Experts of a small language model.
Size: 8 layers, width 320, vocabulary 2048, 30.3M parameters.
Below are experts of layer 3 (counted from 0) of a mixture-of-experts language model. Rows are named router (the router's row for the expert) and show model dimensions 0-63. Each number is 128 + 24 x the weight over its row's rms, rounded and kept within 0 to 255. Numbers have three digits each.
After each expert's rows: "gets" lists some tokens that make up at least twice as much of what it gets as of all text. This comes from a sample of Wikipedia text that the model never trained on. Tokens count by the router's weight.

# expert 15
router:108073129102143148145156145122096112174107111139139131149110117120126093133169155142145104113089168151110162106143147145156115112151105131098155093126157139106090110135151098138094167158097145
gets: "ri", "d", "g", "r", "st", "l"

# expert 30
router:099048155121127131149159132107107095146109122124161128155116135119157127158140141149147113098120134165112167103164133133146118111164101136093154117103159129117115105131147133124100161171113135
gets: " S", " C", " T", " F", " A", " M"

# expert 121
router:071127173133208128153163203071129096155082112129154138157079108169159145147178141154138118111125156146127150155134155130152112133111072147090157113133159147108088113156130100190113188132078146
gets: "s", "ing", "al", "ation", "ment", "e"

# expert 11
router:102116134097136151152156150108110092190069111129200140133078117106179111143160151148160100121106129168120153105161152140142148103154107134105172093097168145100104115118140094129100149134099153
gets: " |", ";", ")", ",", ".", "),"

# expert 124
router:093098116109155159171157158079100103144120073132138117163117110127130145121159153159141113123079152152116147119123151124123131097134095174097146106112159158127108102125145091121103142157114142
gets: "i", "it", "s", "hi", "at", "ho"

# expert 42
router:112116128099146168145160154111091109160116108100137118152111116126130119141154143172163121136115149165083136133166147150113117126126099166104143093105149140115111076141145106131098160140107190
gets: "s", "y", "d", "'", "ed", "20"

# expert 89
router:086117156113191139152155167123117114148095117103187097158089097166124112125147153153136118107113162160093150111134152137146106129161102159093176098126149135150107098130130084137107157142105123
gets: ")", "}", "%", " —", "00", "0"

# expert 61
router:096111133104152158174165171114096106158104102086147150147091121128158120110145161140153119126109160171120142104140184149138145111137085151076146056120154161127105117120134118121104132128136139
gets: "er", "or", "ation", "ity", "al", "um"

# expert 114
router:094097135081134163166159164130104101163106106096150142150103135118132132142158158144159120128096152165103149102160142169139150101161096157113142102103160165144089120129147109123095127151102142
gets: "ra", "z", ",", "a", "i", "e"

# expert 55
router:118053144107131138146155143115083089163087107113161127133110127110140131138153156138142110121096154150110166126157151195148134109173101146098163108120143154105097106107166113124109170145124147
gets: " S", " C", " F", " W", " P", " A"

# expert 80
router:107095178121139137148149147125113091162117119119157125147116110145138124127143144133161136133117131151122163106132140160161145131160109119108151102130138149142106079124152108148127144148099159
gets: " W", " E", " In", " O", " I", " A"

# expert 104
router:111104151100138151164150153116112097182093118120177150149123104131148102147145146147130107128104176144116140117158145145130135103153092139101157089109141139102108114107152118139087161150112151
gets: " ", " 1", " 2", " 0", " N", " be"

# expert 19
router:112096152120132139142144154116090087160120110121168130166105121124156134134149137153157113138092141148096149109149148141132129123151091145102142094104168134099096079108128110124117136160118147
gets: " in", "|", " In", " The", " (", "==="

# expert 78
router:093090122101148156158169174074102100156118094119138138144108111124142123134149159149138126111115140163109157114127158132153145106160088159117149089121131144121111109116136091126105159144118157
gets: "i", "in", "u", "e", "it", "ch"

# expert 38
router:109105143080154137157163150114117100160089108118161139149126109128139116145155144153134114134098145153113146135156145145146124099165093147102156101109150138112097113134145113177091149150100149
gets: " ", "-", " 19", " re", " c", " un"

# expert 12
router:059106137138197113142162206123131100145094106133181112152122124146169144148165149152128117116125139143138153146134132123151129138114101135111178113135153136107106118145143114170124153189094138
gets: "s", "a", "k", "y", "z", "ra"

# expert 56
router:091108143089153155151145147120119086164109091097157137151096098122157105144150165143146130118120151157099163110130157126137144113148113147100146095114167174136097113105128113146115139145127146
gets: "er", ".", "land", "el", "ers", "h"

# expert 59
router:094103125097127150143157152114088092152105108111157156167116123147146092142165134138160114127106143158109176131140159144156111141147109132092139090143175147118106089142133113137096164139120136
gets: "er", "or", "man", "ation", "vi", " re"

# expert 77
router:112103131092132159165163159102093112155100109089147124150107113117148116149152151146147119111078142161089152108125162143149139130158097134101150102136157162144106122127161083138091155132114158
gets: "t", "l", "re", "n", "p", "r"

# expert 14
router:089112127117173139154160214093105081146089104138175112162082116135138133143179140177129102126093135163128160132131145127152120139126081144102171094127166153109091113125146100178110185130095143
gets: "s", "y", "n", "k", "e", "an"

# expert 9
router:103109123105121158148163168105110095156098109100154158172108141137142135124152137129154120117101158149113148125137140130117118089132081159098152096096151145132101102120147082140100143138131142
gets: "it", "in", "i", "ic", "ion", "st"

# expert 110
router:104064153119133140155141136113090101151125121113165112162117124093136128112157150138151125121102139156116150122137136140160150104172117128104147108137151137140126079104127116138106148158087155
gets: " \"", " N", " G", " F", "\"", " I"

# expert 27
router:095108166085132188157168156113115093161097105119146155166092109145126096129158128142139128120111149148110156098134165174152157128146092123113142095106160154134108112120148067139111131156115177
gets: "ation", "ment", " by", "tion", " on", "ity"

# expert 25
router:093116150100138149167156184118105120158088121110160155184080112153130127127153143171141134128103151159061163105128182139125112086143113174100136118115171144134093119129143089150102129169097161
gets: "\"", ".", "S", "00", "C", "1"

# expert 71
router:113118149104154126149153151124134104148095108109164133151120119109130114140142135139129116148092148151129140143143132125142112106165106162108137096103145130108100123150135114180091148176103153
gets: " ", "-", "s", " \"", ")", "1"

# expert 48
router:085076192135152117158150137132115096141131131116172160157131125094147128174133154139137109074118109163113165096164123143154144131182112137106153120135155139131112088122140133121114152154123127
gets: " S", " A", " W", " F", " C", " E"

# expert 36
router:107130188114120132146138134138103099167102125107150134148134126161173099090158138145120135115110167144125133122133138151118131115166108157115130102105143128075112138090122116134108126134107152
gets: " was", " is", " ", " were", " be", " are"

# expert 50
router:101058156108118120160156138112094109148114109127140129161124121091146113124147157149145099120118127157119162108145147159172136113160113135098148113109146158108108096124123118124101160149106146
gets: " F", " S", " T", " O", " A", " B"